From a checkpoint of a small mixture-of-experts model trained on Wikipedia: vocabulary 32000, a softmax router.
Below are experts of layer 9 (counted from 0) of a mixture-of-experts language model. Rows are named router (the router's row for the expert), down (a neuron's output weights, with its number) and show model dimensions 320-383. Each number is 500 + 40 x the weight over its row's rms, rounded and kept within 0 to 999. Numbers have three digits each.
Before each expert's rows: a language model's description of what the expert responds to. This comes from a sample of Wikipedia text that the model never trained on.

# expert 43
Relative and subject pronouns plus common head nouns after determiners, such as which, it, that, family, song, father, area.
router:555525484457446507520484535467488489532471667603512562581455506502526480563438506486510544551471502529588551540473494460477515525507515527504467505442475503485470442463512462314483452473481473
down0:596501499554553544514489455538533470507524578461515517512526399522438454453476518594546486520442520486450330514458464475467544457541495530488505442557522484542434517507459501435480514526529483
down1:470513472379522519553535567554517503507471501471500532495481456536488517513377434435458482583526472461499493516513464486431490526524568570451510545472511459527469470494471494451461507536514548
down2:556497471529554490446481495525479492549520545533485484476504530484458544498487559530449492488473519494559521543505530546570494444466455404432481527478544514437492505492519537544499510463555412
down3:507468604452544511480458519477518508447489555523456550450463429572546572541430536534465510529530517474511506529535538501509530443510478458444491494447452491582374571470475500447442492556469474
down4:468445540453513401478531503479526501536498485539506541473481543493559521499570452458492477452555471490527452541499469540486447507462470491499473506498517524534512504499453436471496452480487490
down5:485439521540533541453482469468558545542549501433531457482487497500498558485508508562482485433479515563474546484486506597428529466550512502517496528485496516561436542572512558490511521525512554
down6:475478552552473518535518549525480500518518532551475484487465493454575501543427507463454503524492497511485475474537481529551598528522536504477525502490455549572404429533479457397515502519543486
down7:484534476446485491507498503519531505415507594546444455503481473555496523525488492492486567520559502501528506446474534511481448459456504497425514420519515546378440590473519533550484510567486472
down8:464513497500588541514471474499446497465490503493448438409499530510491420509485619466541486522486511468545524545419487527482507506501491514453516525504447553489522514509514456556447436474474599
down9:508486487494506431495500529596475498519475540555515486523522436467454509453454469473525508502501498594514488543512536484542532491551401452511541530485465516466451531483499507534568520514557541
down10:535493510470485471467511469478552496452530542523501554514547433466484475467506527534544462498529500528481434507451493465466485494524529457487459521536537420501503524514468451498474542525480527
down11:492415531555541487583503504484476505494502476488477539485489506423547480552525561510539496488434473492457447498491576547447551505471488493450535480508495522479416510481511510554521560521497559
down12:475460490487499498504444561499471447525521498467486490562499499578505483486535509513438394553456519427496496471463502573573536594429557511500547530511451535447433521466464486517526501571521448
down13:534465486491576517494485550559564467490510486482503506552460446439569457571492505474497584487484506463481494538558549558509517493503511510523497488505466484539483461462466518449393563481495474
down14:494546504517558532543545541549484447514511517457455471475483572526493505482548480463542499567529505624508542520524543531490503443551479517514524463525576445480422516526434504541514485464503549
down15:518477470437471454441463534463472503532439583534569491543482474469514437474482533474510552491403530491452431492504440469510474509509547543560532481467499508549478495467530503416497495493545473
down16:522560542504511409536452498526455537425503490502508476498493469572450536537525489492414542580486485513480560440530484467490472462537460534539475459462583476437651547524509530510552512511566478
down17:476420528419538474510497484503496481501463491453480502468452557551548535519460471579506520418591509462562557498468471524511542521520425485496400616457449537510504505463464480445482417437494499
down18:492508471519488535476514543490470487533499507509450497487488439522505512519496398498469544550444489508454531461549493518567481500508524473502488542520509574541453443429486525536382457466527554
down19:455542556484488513451452484536533484528477450509455532491514516509591456451532388460402555530474458490450578469487477532483499487503472499519534552483561540453361466466503553567508412376447529
down20:452459562560455579523548469444541520503511442466525466515427520485561483512540462497525467531510462468453461448514503387540460512499523530531516465466496541570421520511469527437524526531429519
down21:444470499531530449493434607584561523524512430504550470525493439516443538464524565524550492563515484515493471494572550559426568505480566503511436420458521520453450519482424471539492505560437473
down22:510559481490512517581545517536533476581548550523552552468471479479522457463437489484578481501485507431531506425477529485535505471481579573456485461472550474465465504470470452474471501492485464
down23:520570480546402490567472510488496534477518542504553444481507390514500485473529433471543511586500495471493516416509532460456485460520492501476550471460546518438545488477558542580506474480513389
down24:468545497518531439538439481505523515511481524510476525528516444476481483487530481482501515521474489517466491493529528498563492447476417477570449467479470534528351518424454518433547494531463422
down25:503446438513544467538513489540572517469550469472477566497517526507426486488491536550641508523502499467548466524514510510499408622489456532532476485490553557482536479465520465548509485435502497
down26:445467571427463534459523518511520503494587558490523473470518490527465509482487522518483556523492520516482466480415468457431533471497497523421490528489556505553545553514529510632481449512479475
down27:553493537461449480590481457554505538528460600483535486555603496559461484506516461477527530528511521561534516538504451465541514454530464496499574437549538483482443489567484528459431451487524484
down28:587484519473536502511506493510493515493479508457527538533453511498563421476430504534508508492559511479480512504542503559561527535455515448464456495605473524504506455540478438448474460470415522
down29:498581500495467611484462445528488477509437433484483562514529446490570464530547458428465545558450450504484492502441447490531496510462557467505508541486480506450429473513509575477603531470513543
down30:487504474506483480498436485519477484465505504517418459531529476553506527539492485454437536460438542519513458463502512500534494510511519490524517522520491506513553459478508532463449521516544556
down31:534473459511491483601521471470496511473468545525485566466549470495511440508497522542550514508511478474511500537444517529517498507516469452520532479474543502467544421532454443507471504478454508
down32:525479526558494522482543556506500476478519441494489496505544511527493514544500516563452585494483472517481509452458515492534495507483427488489496534522510520514453514578495511595514429477565514
down33:450529470515547474493557553463423534542459558538413492454496475548543446541503459447478516512488520564505516494568490523486510471519463522556546492503539543547410553385485469513551465531474494
down34:546579478499462517540467466468458497519548556389435474480506571500450508492490460470544555565504533479498527504536502555534525462489488552543520485526502502506403489534434445412481481485525544
down35:526451500494497519526525389546516517498532495462539482465501481523494532477491463494467566500514505425482478511489463436530444541543475511452501529473464519475604493531557523515471446425503482
down36:473488543481490501495475472476489527512483538499455598467522574483510567467451405510499533492447517552519488498492511426444505484487467469475466478481653509478507460504542513496486515529552546
down37:530515551573523442444572542512460466498516512477449516481507463431585485516339557518480460502560479478498504424499467471460523482504530467469482467543419448530554439567536605521456524501552491
down38:548536488438572522550494518479545443435489534491463450495485459530495460432477498572545556535538507443572425438499438494558456490476397485555569489494504478466480531487452545441407478561495500
down39:576443454608514523522498481540540523523508479503534498488459446504515515474513425497518474557540503522515469471546524515472486473468550553454489513517478522648457493463514464427506446486475588
down40:502487484501520487507563499428558535517486517455481440537527506586525474570491488456476525547468493414542483498512415474505519559492447492540537536507512484492572504481494469494474449483457523
down41:586536475569537555521425511496465505508501530511474444514530522442485459474474500520498540474493507508535409549525527548514485500528511547564553540516521536472489439491531514486442500497495481
down42:515470611481544577478535493456507545461439368448436501537500492528537544502553481526454586506511485440552575465527517510545518553487409548531448510403573571509494491513493504532565502500446456
down43:509448520469480513495441496486463526401462484486482499487491522530504472546597474472427523426508504442490492545514538413478487528552507445508497493537490547485502547551458494489532550458490454
down44:513524492476498480452491455454470529493543557531501477475476546495472492467484511494535472515464506536504501559500465566468596441548528476529486484521565498480595526489537455516447587497537481
down45:522559475510479517471553473528500518525467420508414491473465544534509590558468500458479514544436474422520549518530490463441501529539503461473489530483483510520511504508577440534419542548464537
down46:477491506564431471460451477444526541491524436442522506512465456490552446481571482514484514466436514452487420396442495514492564577500452461509501479571494454473518521478528568496559540491497452
down47:515562491498462535435440492530526492534531534481438470433450526574563462505472482533513575511499460553510453506493557501506495491501551524580436525491474485505624498488460552533501492499536511
down48:513472491486506598504563510518541525499466482416514414483509544477537466523463455528521532440516504506544549435484464580473428514502551513563466411512592502464596481545512556494497518520470530
down49:533513484521478505498533558535578513493489473493446486470416484553505509556502473494430543549508485469456571485550514464529464528601440511462509546468470503541470478524547492554428471462472489
down50:447495382474582552520577546530492473465544493492467496528493479553550492535515546557413446478508485469495432482515545489379473456490559507476493537478477516525518479470501440515548475455484515
down51:499515455545430439457472545467481498530478516489457489558504483519480528524526377511541454535514521493548523476559508441521605539480498510515533427473542553466495473526447540461473462580543424
down52:574565415522453566574466503534502488468426509441476511589467513434479501458467506498462453509521473495503450518541516460572507561565517566486502529545479494542526501470575560526510572574552530
down53:551463479510512516522509502532508571448461467490511603468457468503575519532453536481521533523465475385578442539509558514460575513551460510469483501490419519558521598446453525504455443553478481
down54:498450522474520493493523471542548479486583519490506530516498543499486499518542561514546501443448502556499467538444486447476467487499521519483497432545484510499518525519446475595542494544556481
down55:463525500491534571534526481510497519509436474508422547477446472517511536528480470492379516525472493423545513499504487546468419544493517491518503529466439544487426513387522454483527456506500514
down56:570486568566493547542520495512472454450507540508453547567481495549486535471555511491470521583416489462475500528514456524549498444499461535485491511560554539468454515524502521465481513484533532
down57:460431496487580474423439536563495494503471551498492500533474500452507480533624567418522449532529517522471467415466528500480522522509558513481546454457476464503523470489568529539574508538556560
down58:504440523479582467475546470447539543412564527475530525488477527549458472464539573547544475403558494475502529598514512593441538522535493493474492449434503547492555564594477495468475550500428469
down59:434482438528469498499494523496470524529538474541499502510509456462495544514414549568493462452440452427500524492478484564526477453541516513500476565423563395540490470491510525507489485499578469
down60:503550485484435493434514532464427487512515466549456431580551443578455495486504515523453407445503439508514507547481442463540472491538496488418476507495533528513405498453563486510441496553508529
down61:552505548464516516510484560505494529474481515419462483516452531468489484495453565438496460513542494558499417526490507430483492477509528469515541471531521528533487511565461491482529446484450535
down62:536501480524542490505513552510407424487478449496443417488555470507500506504527520565490539515453512464511480485547435475431452513498462485483582561500508555493444433482499431454503515562516471
down63:434473509551504514486536537515500528497455463523500469567447549557535516403489474489499535511467458468556477500483519449498422532482454484471502497571495494506540533441524545554541380484498486
down64:484550484493431512486461504501515559479478583480501485500505454491500476479479483493549540551489497553411573506487512496497475382510515518534536506525442513521342480517547470446508484532556644
down65:572558501426495483595435512555497471474549564506469513486533540470471465574498516500481529466511506460520476481511521497473425469483495525471532492538498468509528492458426456396472500507480504
down66:496508400585509556505485530526470464512414449460524506535501508520593532497553476469483520566448507489505555455507488478457491520542518549486546497429494477548448466421479504496488546547503471

# expert 26
Nouns after in, of or the naming institutions, places and times, such as Council, Army, Senate, India, August; also in-house hyphens.
router:399516544554399528572566532471482483574477516540503587560556509528511477492566492480505504492451485517489541506504468471494512518458555514508444501465519420479506516546537549517542524500541539
down0:541512475520562473522452524500518452508455486561541511522439511477493474448490482521457484471524464512512501567493501460480535488487520476473532479586449507495514500474464565538560494501521456
down1:515475389533547515478530450475399550417470491463464482556512568493459505465515563508481454464524524489581526533437513489520485580575426477511465541506502499472500542477515503468484504545490461
down2:547498489483583495476532549508456458471562615497539496443531524436477443522539462496458487543464495533508474523480558532541440446512473531481531526549460528461419599519504425544482585483570400
down3:539524504509464471475458511508531545484536492523516524555543481535535510559473592583442522473521443594539486471492462444488469354502518474401501541463424460403407468568516527549467524524528474
down4:476513486463481501525502479454544543556517528512462515501511476409515524470339503489513461569479528484584448506561487527511534471472531524396452499575487530419398503495530465525452567520448468
down5:492480506548519429576489511472487541478522512500579504489452507548488477509504546418477481462531511470476548510439522508517509543548468523580478433571484523517485512525493477525514449606494545
down6:485512474500433487489511466565505571502414468463414505597491411510493427478516550508493480515504484595500521475506465470447476482496479523462518476462387554482526498505524527513492512539458549
down7:528519499545578523480419463450538531527506585497479503484447499529516500473428558537505498452484512541499515527535485490595525571500509491492470415490519497544490472539493528471516486507458486
down8:460544495465532585499471467450494542469584487529482487517519548509534516464498493516442545452542484455525499529529404471502503483442508532477488468524503557514519536451546518563506509484437522
down9:461508512506487585384476457556450451467492395482545502574511483553542513483498515530491441551471493488525554519485515492442492510499545562396503557518473491440439531481560479455531547501491502
down10:512485503482546529483465508504505519526430443483411540497398514517471496504545517517470529558455500515475474405472548540444523525530550481472532492514504454456552429470506540488494538529436480
down11:481482534536525514506478593478504452463508523470550488453535489473487510428441525537531469430464533443545467472516503505516455550441489528463459542496516533540504512477472498481486431451503523
down12:507486464483517515488516527507458547576601496503459465484508483461433485539520448548508532502509512503540540525538450519534500436469495482502491488556519500559487489556484448560494503529463538
down13:408542464481538617519456541504532469511526525494449510540467491476491549528467423585517487538511481538489504521513442445462542489505536559482481463463479488484530506453560464470466518525545489
down14:483511464507540491561598438484511583467475470419496479503576546482494515459517555525548497565468516494456477568468520554521528429518514493534474526546460450546502462472435479514501472500573550
down15:407547530453520540580495520446602502539565421556461485534521531472472534533541556512507541533519489588513498507508479502503508468547473488572485561480498509491556481479514527440454464445476438
down16:547475443471596446561500517517509485456519571504509535519484556424424482523466499493493520438501496471424476526435430437536539504466522486506525457563516474468489473578416485474523504474512519
down17:444454532493502469536483540540387501478528551501542507484576461492554502449537529495529491487552505562482502497456407441527487402478453505521475516558528467437372496544450455513474513536551469
down18:492501458479556577526509472541553543507553414536429552443505478453540514544503528527445533519484502459504552452540428500354508421428473552511539470480420580484512453514564504506507460532469526
down19:518524484442473511467557476522414461506567454434478504466473467460494569466498502472523524568482474535465475520488557507450566565510457504552514440482547487532521504395505533461488453529451497
down20:422479453401538493519491491429538513496485572452505540462506406545489482427543554552466466526494459513499509543457542534481490627512479504567551542505483498555559464574523560478528509515480523
down21:554549455479540523439487537555497504450505463478563457505512466558504420462533470507639517553508511451573506522494496572518484542512496482550582501581513459526436555510463520460499430513521500
down22:501547454493527453571475513500553526440484534539510425502477476537500487505475558443529566463507501498555508495523453572517485492453467466424519456523539542416525475487467442589492484524492455
down23:475472571541502435508448529453529478563506468533504517529414446512521575591470529523527464515529501479528455510558538514547533427388510495476465496496429478429475464561512506505550534527483479
down24:493497487476520562509433527545521514466386549485539460486531499509509524555484485480496481505484503541545572473486512493463553542465491512472524532432499498439467540463430519536516455518503519
down25:505516405496510485464549498489467503451457512510594487510531504447560516503508493444451480488535496506405498558452478504503423525491481502450505542494401486452519376518544556502479499529469556
down26:484493435521512457510513537515519569448498568492529570489473469496549588521368374530489552505503465430409506473484559450489545461460547469494527466490461510487499545491563511544513496528459488
down27:467577517487515551492490480522540445467507532469541465430561448526508481421575494531508485506429428527480504524563533484459597604491430510476546489468566469452458505490489537459426565567488543
down28:481494486542497542441460481431487527466555493511551568549464513412499493496466502495520411425503481510590421436522440556553529482490417472536466499428564490513450503465492496465549541502515495
down29:456496449505460482459502567463432478581542439493453516533507521496425509482507560497549485462565523520532504509528510519505533469487479505594490544509544527503516440495586489549490477493502500
down30:446489534464533510465564480479541542424533612523423519524489506503548495474512552492497507523494494480553503569530449545473479603531498485532523520495504556534474529496463491474408458454495500
down31:460528447537517492529533476559501500494493604513566496544547496520434530511480478494506509428491469545485520509571486516550435521553536516583495393522545440445480502469503455526456510489497529
down32:496503494478470483561485452525587538470519504516441584488600525523468531458465478456552477510532524441472480571465479536496485499505513484486466498513489539498494483491443445498572484428481492
down33:509500436500540523489502462553505469528453528545533523538457506443533453438508493554527500513525484507418521498418569440501515495437524497506479505527532419535548484606558506534442487473554537
down34:506450495524542527520511548536431487541403528498443494509562484526568525468521544525487512529385522459509536434588494481488497536493509569494511509486489582575503478483494556448516510446593488
down35:450511479459524576521447512447475482461525525484526513517508509494535514498559435444510456484544464471497524501542597548445532535509495493577529413502526524489446554494463485490523468510478432
down36:521464491592506436473471518451477503482478540489518481481558518425496583502460495485547546612469475500508479452480448537531530578514477542480529522458508506502547610493555482513546485523536437
down37:515443553483498476533526487548496506493630569503546425489464496487545443506516498521573454538459556459459494500459512548502503643503520554476532515485518445558499510472511508492435535525540461
down38:558505489504578516476470488502516490515502433422460513455488532338506539566482424571535556519505470411488567495478459498410580446408533512465516479551474450494513447575621488477433560509542560
down39:496490439474531487513505386454552492491503452490440536540485505449507439510443475519476489547511467467493453534485506565498429551476451483457496525528482469547483433533505473454421448455570446
down40:477527464508441489499450525480481512481446404532476524540485457445586441498494506489482552546522529484555549518518472504462526384509492548532530483498446510463486487511524496481487479560541523
down41:479538532470475481483562517447557480559485560526402520539531383441552521491510545486503498548493488513523468500594562593546527482470499589529548481535515511447440499514506538526472535438605502
down42:519491531474504425474498469510485453454609545547465483523550457515507489519519511482440433538479518515481508528454539571498489482559461413512503474515461548510516511516476414495476507463507532
down43:502552475486562491446422514512526557549531545513496522449476466484563446429532499516452524491418447489501505540513605455481582591447453548522500524428477501506603494518453553473456516512555517
down44:491474545463462524533562454488489555485542606504480506455478535480512480458479537498469478529431507430474522521402455509568512610510442571529586441516562480476556529501472598487488525463527512
down45:523494488507485522503573469462537493442473482550472493498460486550526466489469464516451497532532485515528516491553480467511462468501519608470509411443535474416365526474565556532490470517461493
down46:411413513462575471486474482457482535543409530575515468467448557522529483508514559543436569537562492500520531505556489460530430526463452529449468540475406472510564486555418523533491467516464433
down47:529443524489507444553553441478520572516512552490490557512475443485493506573476526465602520423516510492489478561450466498591443435456439568512565483483523463499444495519485553561446511353489485
down48:567530562513480476461539505475473521473517565493513497512540474446501469466532500538523478549550508545545480582499492545476491397458538488461588444487471500512429516445515529534548484456485483
down49:501520436510429444522496500490504491516467557498484477450487529478467550460466486504530519576498472465501461466453521496551457451466498513495483549524406458552451495420494446544514545459510505
down50:466461557514487495488440494526472551513432413521574440457531538547550489536484535516444524556451464531500490519533539584482496645523534544503447508426480538537547489489468517497476593489494489
down51:469462507426580557539499514500476559493530526532536574509380497498536508477491423517520547482524497507559542514510524494516524558530522475484521524548461466468538506397544466417504484524485490
down52:493526457480482377520448474477530538485559509450527596569513488479503482498451537468561587536506461557546499450476509552408518582516520539522483471466571513419453531463489469491522528442469546
down53:464415497502483450481514496532560568432527506472541487478425430401514513602512537513531516465450524515535433515519593469467433525526466491484444485494542460467488523515495542541487506522459506
down54:504465498541470434511521444465529511443542504527489455493542496532483513462459541442547518513513477500431451476433489538525517499516547492422479492535469458443511569494490469502533506498479498
down55:474465471513469487656526511476453499450515537537524539475507492479532500507434483524628470481479477511550514577491490540463450463548425496491466455523447523483407567465491494543496486503481519
down56:508415499519543523475529493487429510514537575512457469492512505532598561569452518441478456517497510584515531520469491527489471456509568448488489504443433504559404550477517475474558494500551423
down57:579535506435533510515605483486502487491506476516463476455464484504344529440528545502541459468537488513546459549468471506531544548497440500568554500488445562558491522504421509485510453495492450
down58:544487516542477468485545409499497421549484523439496522470507529456503516493453511576520535482484480470518470454531546498452517565441437529504511474530588504473486462531474576467428459468533500
down59:568445554449589502464471527435452475526457503500517513482495449417537476481501533465503546522523467521523507514514529457453446540491499482486455506528537495502547483457534439403534523505527492
down60:489497439493542514550486574495566495542586508478503503533406456556459478446536408487548499410514495456502512550379486490563486593447489530495492461495502476541529517495418499517489499478528440
down61:486430488450658464500599535498499466555542552525391492528464514487471462500463474521515500463578510471428444513496428560512479427487485534517502458649529464478427539480479519578548522523511416
down62:514537526484633534513491535509483458404530510495505515471483505443389482552476430461481416480560509521505568517483533469535560469497488491449469498528509487494495477497511477523509489497519505
down63:499570494462476560507518501506545508466473567513500424568456516496525482420514486473567482487527524458434524526448496494510487547486607482504551430419467510501520507542494507525544486483605497
down64:505486437449475518555482482430505444576458560512532473529517486480503464511448564502508491539504504587594522556541446501427499502505425519496452474526540544517544513484547450500481527451467362
down65:574513411512476436573515491486477522448437436506512527459469478451478471482488507508479568523513489536526494456507475493517511515487498501510506514547487514439615514455609512481438531555459526
down66:521533583569477570521517411482509480513454594478408510546577508528478563500450499515473523427558506526538518432499545478425524505497453509487541528447513507500511543477512519518498520532529473

# expert 46
Adjectives and titles before nouns in prose, such as future, major, current, national, Justice, plus him and her.
router:451528519502496469438466570471546495527542631527525502531446547538464479522531526540557510495450497552450508529450460551444507484477535521532504510468423497551466456522471529437482486542469496
down0:542503491507441536480477540482522549478493528499471552480515493467460519621629520528512485542474508591481458456471489541412594424517601550498497512497493517452497487536467526525626556480517519
down1:563473518515457483561536505509412489522500509489425520500508538492578533558545490514519573453534504465513552570504454476520402456605482535503536491454537511482473524531496545490522566428511525
down2:511499519457485570441550581517453506505500444472518472508432377430536529465497473484499487464542436530431506485421469516445539464530520529476547503527505493464408495526484515541518615495484469
down3:487526465461501550538507556567470487542480491425478522503511494483527470477518520496488485492501522496579463520485526495431530580478523468565434572496472517423581449499511457574531520506485501
down4:477490477454535439505522480479566512562505550397456481574466545493511513505500477500522530501480462531499541549560460431540543476502520464523478469509542480526514471458500498512436469440520526
down5:503486534530536493534470456507477463528448533555439477522465486452578594555497482516467548535504486553508570468564459537440440468473540568530543544434582495468450520479513537534451557451522458
down6:483484497474513537493525485539546467528531510517394483491521470532589457466563539485490570471543495571541469544556520533459481502469466446553497542499459468447505452511442372544468507505466509
down7:493401602509488451526497558530511467525511529529459500502509441447463474531487494448493475559485528520535505504489508498459446419482497510501492499520479555519489480476454436463496531508414557
down8:582572425548476511476474535562477530480468470475461513566562476473530482456516459485579487495431471561460565514542534477452452498453436416499513464507457495494490478509434604461571516500487542
down9:541464562531473529498522513516453530404490587518530514570456549428446540509517512537521520499502497565444463477501508448449498425523520537519574449513544535464527546452494502526530517491553464
down10:445554563577556527502544535560481476472478509458475457512509521463494520511522466510442493508433534444484453464472511470512512519486484592436508519518541529491513450488488505559564559528592533
down11:431419500528536522489518501529590507527484490476409504516567459474552515506541509493448382479451478481545574505457509550424544590508510436448503453493481506549498533464443469474538525501487488
down12:506549539542470503485520495511480539434544646545509448480490465566467503479470496498520447544396518469413528531399481507527522411455525545564531457513579537507520548560539532557511478479506444
down13:474490466524492509464482507517451519509487450568437456444488353485501551429475572442509513470483476481518530428484561521496455579499461492490417481502542461474557516527520493479508545611435506
down14:482481522509528541491534467465364477541493495519398492510493619471526512537437518530366451552522497551511477525483519404478510490407516552496514538446489479501401509428546458464490506476588527
down15:483505480475431461506497516483495521494501518555486466544527484446487488563527489540455468536496520528496451437547526476447442595514428497497527545516570471453556513567458554515512490566504437
down16:530531537466595456542481480517511493532470495479529492455516492499468583546527522534480499474532464515542520511554517517479454494463481426570513487517523606519565486513447492472525518498505481
down17:512482506537506465504490469500505471483476423442463497566497499500509516494502537522477489543491542420524497450577468511483548551495504575536499442501488498461436504457504503537516489533567521
down18:542513507447437484484484496528494474606441437470502429516441493530451490552533462504454497507517502478522562461548510456447506513408441550515465458484522483451552495483493505529530482499522498
down19:419488475527494562467473573441520503439522406441485478509507471466539543565574390529460541584482506482461505535516481518475504589449512537504494503486584485462465491483467500542383451520468520
down20:436472516408482551507485508463521453509432449503412596467508482456515460490480487581568541560446438497506516429517438510507541430443601456505500451510461498418470408520541459577589552508541571
down21:519519374499496502484429365533422523603451485542512469502554478490531515474577524544485506539532515479519457453550526486549483509463483447548478474478578557506464524440525510544515474517420522
down22:463518509511540453534509500488491497583502588475488526509571531536530539468456586479556548587519493529525508469516451515521491425499510477481442485504401546525467486437480434511463500489417488
down23:462481442490447499536377519502489524472464491533514486539456505545487449508483469483475505531471445429413507507466521513491528516512498474551408488518548547515503458540498461442476540508444608
down24:504526496424497490539489495499491468525524603484485581524493473553468530520486419462519511508560479531482493481488471473441455423450526482481561481499560458472530496518558515614480471412535480
down25:545500492473475489499477463572536500432516539482545505445518483522447482482521507447530510477557482551588445520511529509492452440586527569453514484526507530506522517497557503466501452494469495
down26:521500492518501492546520507529465496529505459461393498550448526508447508515490559480503525546425480499493496512527523601510530505472445513489515492463466479456528477492457544489485453471598464
down27:471531519511482494501484496408465461465466455480521494474490525548577493432561517501481563544466474425503510557563536471502484501469508501473417498519488559470466445573554513556470424515467534
down28:527498571499558502489489415454509518578532612504542467549519486538462515525483513575550455475482481552497484532504525557486445501570494489510525574463448587551530495528529428450532521536502505
down29:523472501454521537539519433471560500477579483536568514479503569468484457491501513518534432472489511460507480498526529437467439466450486471518521482533524513534582503483442496461478415511527518
down30:397440532478501399594499479478503577473578560549512518539507524482488495456575486511470588514498495527479518547428509525485450432520537529486461483500534463457520551477438564472454497511517564
down31:465518372487470540496503523525501590527487509473499448468518486492487518500474498527451504548471477518482559442537528472518551468448437429451517423493515567505503552529484536541537513520531488
down32:517539449504553455494528490497408557456544476497434500462474551501530495502508519560490532493509469504498487484408553514503502523524463461454462519445508524505516496534480474534481411489517498
down33:415473523464489466500551484499499490437522558540549519547535436531423439490465527522530494460560533504497575450449453536501486473537517432511572457506557475526487496573524501464443532575403536
down34:509551554536542486548475477596516538490478467503475510561431478471444556523559461512478523527530522546497529551482495519499480432455545495539530471485427500510517479472487515477509496499506540
down35:521509462501470475525552511483409544475474378434490495494542485428497526507532445499513506495509442495471455507533464501487475541535457464569444496523485514528542465475495469397459424481527518
down36:516504430440566458532513502512477490487527501477465523384506546470494526474518511486423493492447513456546503489539459480476503406413506533540446489535489547487521528478490462478493492458512469
down37:535520488556480446540567544471505494448492464550477552486529537517394416499505473527464557533493501527520526556452453508468432487529514458514467512472504463572490502458466470545483491446497492
down38:479509514531514532485480562536535559469488462548504571494494471531433489443479462503453427501455512443532508528514465495442498594518460473514484457527542560490553574516548547606558489461521464
down39:573457502448566507483539542489486492464501510572450505463509415525541539432510477492481508488480498486528459483416513504481479458483463529542423458484591481486589468477468515484574505479479529
down40:576508532571507511537550459500497515460523597503407454537495533464637510551490520444487547518516475591500504527501425549482557423526452447543591511443563510506526431516462574454485567510598501
down41:514553492507518545457516404559525440513497472480425519525503479527551488443567506551469554559472484527521550445498581525494533448519492538484485417549446493510489513551513485528530480473519520
down42:442521465450502522545485533586455446462462511524543526530462492522420448485465528514453523511509527485591553426514441417463487498446524447501504474495445506471484508445538540574477485574453505
down43:524535490422484412501545516513545560490432424468434476532463509534516578470507532469472449563487480537508452551489490449473470548487461490477451470483502548518497416490506450469539542477501505
down44:527499382539537505525501486519527435574503510424432452546521511462521388431436503526443503521477494474475612439540503472561507511526475553519466545544461451489496541422476533511441512477569537
down45:408530448516556470493525492510559504454514433491413468524456532495485494446490446493461510512512485458503585518456485459424437516453450473501520497506502465483501460464541410558453559497528468
down46:446509509443464476479533498489504473516484509496461479453500501482513455462515516453485505487454463461425530504464533551460509487474499530548426504526502518543508568581533467531472454478497503
down47:476552527453464468488521490478543451516486476485483511445536506515488501453569457599506577582597446496487523449468523514529498477551454505569487498501454542515528499536514542504518483470487517
down48:505507478437495521497516534464457489480584500590499541488474504482544542501534462484494539554448506574497494432465567512512472502505569482528496425515502577447501434543601545497507505490489491
down49:485428522438524515513566519566497581509484550439490480534486498498520526608473526525449487481498497560513465574431449500477452478532558533435510445476531498480474467484493500580532507583467522
down50:534452490535591449491529515462515460503568467497502542491477538469551515491507533527457505502482458488530539492501508546463476598487510529488420458487535580453574452442556517461460496482501512
down51:491473479525456496481532500441469513511524588524532484475524378457476470462512504542616515514545495517461494526470491449502545485498483435602498595519487547505521434550471427454499500612431453
down52:528511547523522454532571522435528486491465503517469490430514531546508470450524466493569523451429534478469443524491530507526459444533503512526435507497581498492538487507471531537463420417528556
down53:517489508492499489546545488483523557522494442526446488487494586471503596487541503472446522478530471459519547477579522462539519546469502543434491497502519480480545441490568597468477515516442522
down54:498541549562441421512481466508568486484485490505478402474429442512471476541537527521516550531501470522523469530525505509500536471490439478576514438527456498496505474472467457544518521511508570
down55:509469477527578478529520490487503480482487450487471511556443522490469549525529519499483497504520431440539499485521511609493498544461515595538453518521500487478443515496482488525469566458503448
down56:429442526494493449496523470444421496498455536552509526567537506524502515412518480466487541536484478512555456503416422543453453478561442456529502437535573476475545455490508537510508527522411496
down57:530547464490522503508472469504529482522489461501577455518493450474517540473484428489502569474492474562507457595490514513511503468480477517517515472491388470475476533489483498490555495517525465
down58:456492449519486528509532454505532474498505613511551507503481550556512444529455541521471463525517491554526500478453477477474454298460453535520434499533488505541490486408515458508475476479444447
down59:494510479509456471522482525503517486554508447529522541471488499452516542550443439459528510488493494417544502413533515528527495520508511423442494488557481525506481446441524488499482477453433485
down60:540500458443446456592531439457499499558513543537506460384467542497532522476448461453473481468484523446532482525461482462532502436510469585493489454514552474509579496617570547449511500513491470
down61:556486513542488494455493537438442490505455452491476579478447501428441499484571508543489537598474497473420459464445502474475447514489452516441576567506476546487429497523554535553461528514554469
down62:487561448504510510451519507455522548551484590502529491588556477480537494491473557503446510499480488577421496470468475490473437552483512539517482475389541489516477514480505512465529537531521544
down63:476481497483539537427482480549494486456531492500564466496506494513519510505529485483484553422538422543504530502527524432519465719441530495478518501462468484520528506509510470520534591599433472
down64:483515491494571524592556477548513415508545554497496449438516510520595577444487495447548498534501498488427494489481557581504542530484512523543519534563479525516532539485504533491466606587478517
down65:529427509452477486503528485549480552483494579531582450424581573409541566551485486544511498471501535556400547509529551516538500437529455484431463505550519530503561490518552574537558522575432518
down66:509518493485498528557496458428468489509466557492507477548519499509596484503488491475483454535432503489510588501568578445485490544449524467565538532469539502496490470457524457585567517501456493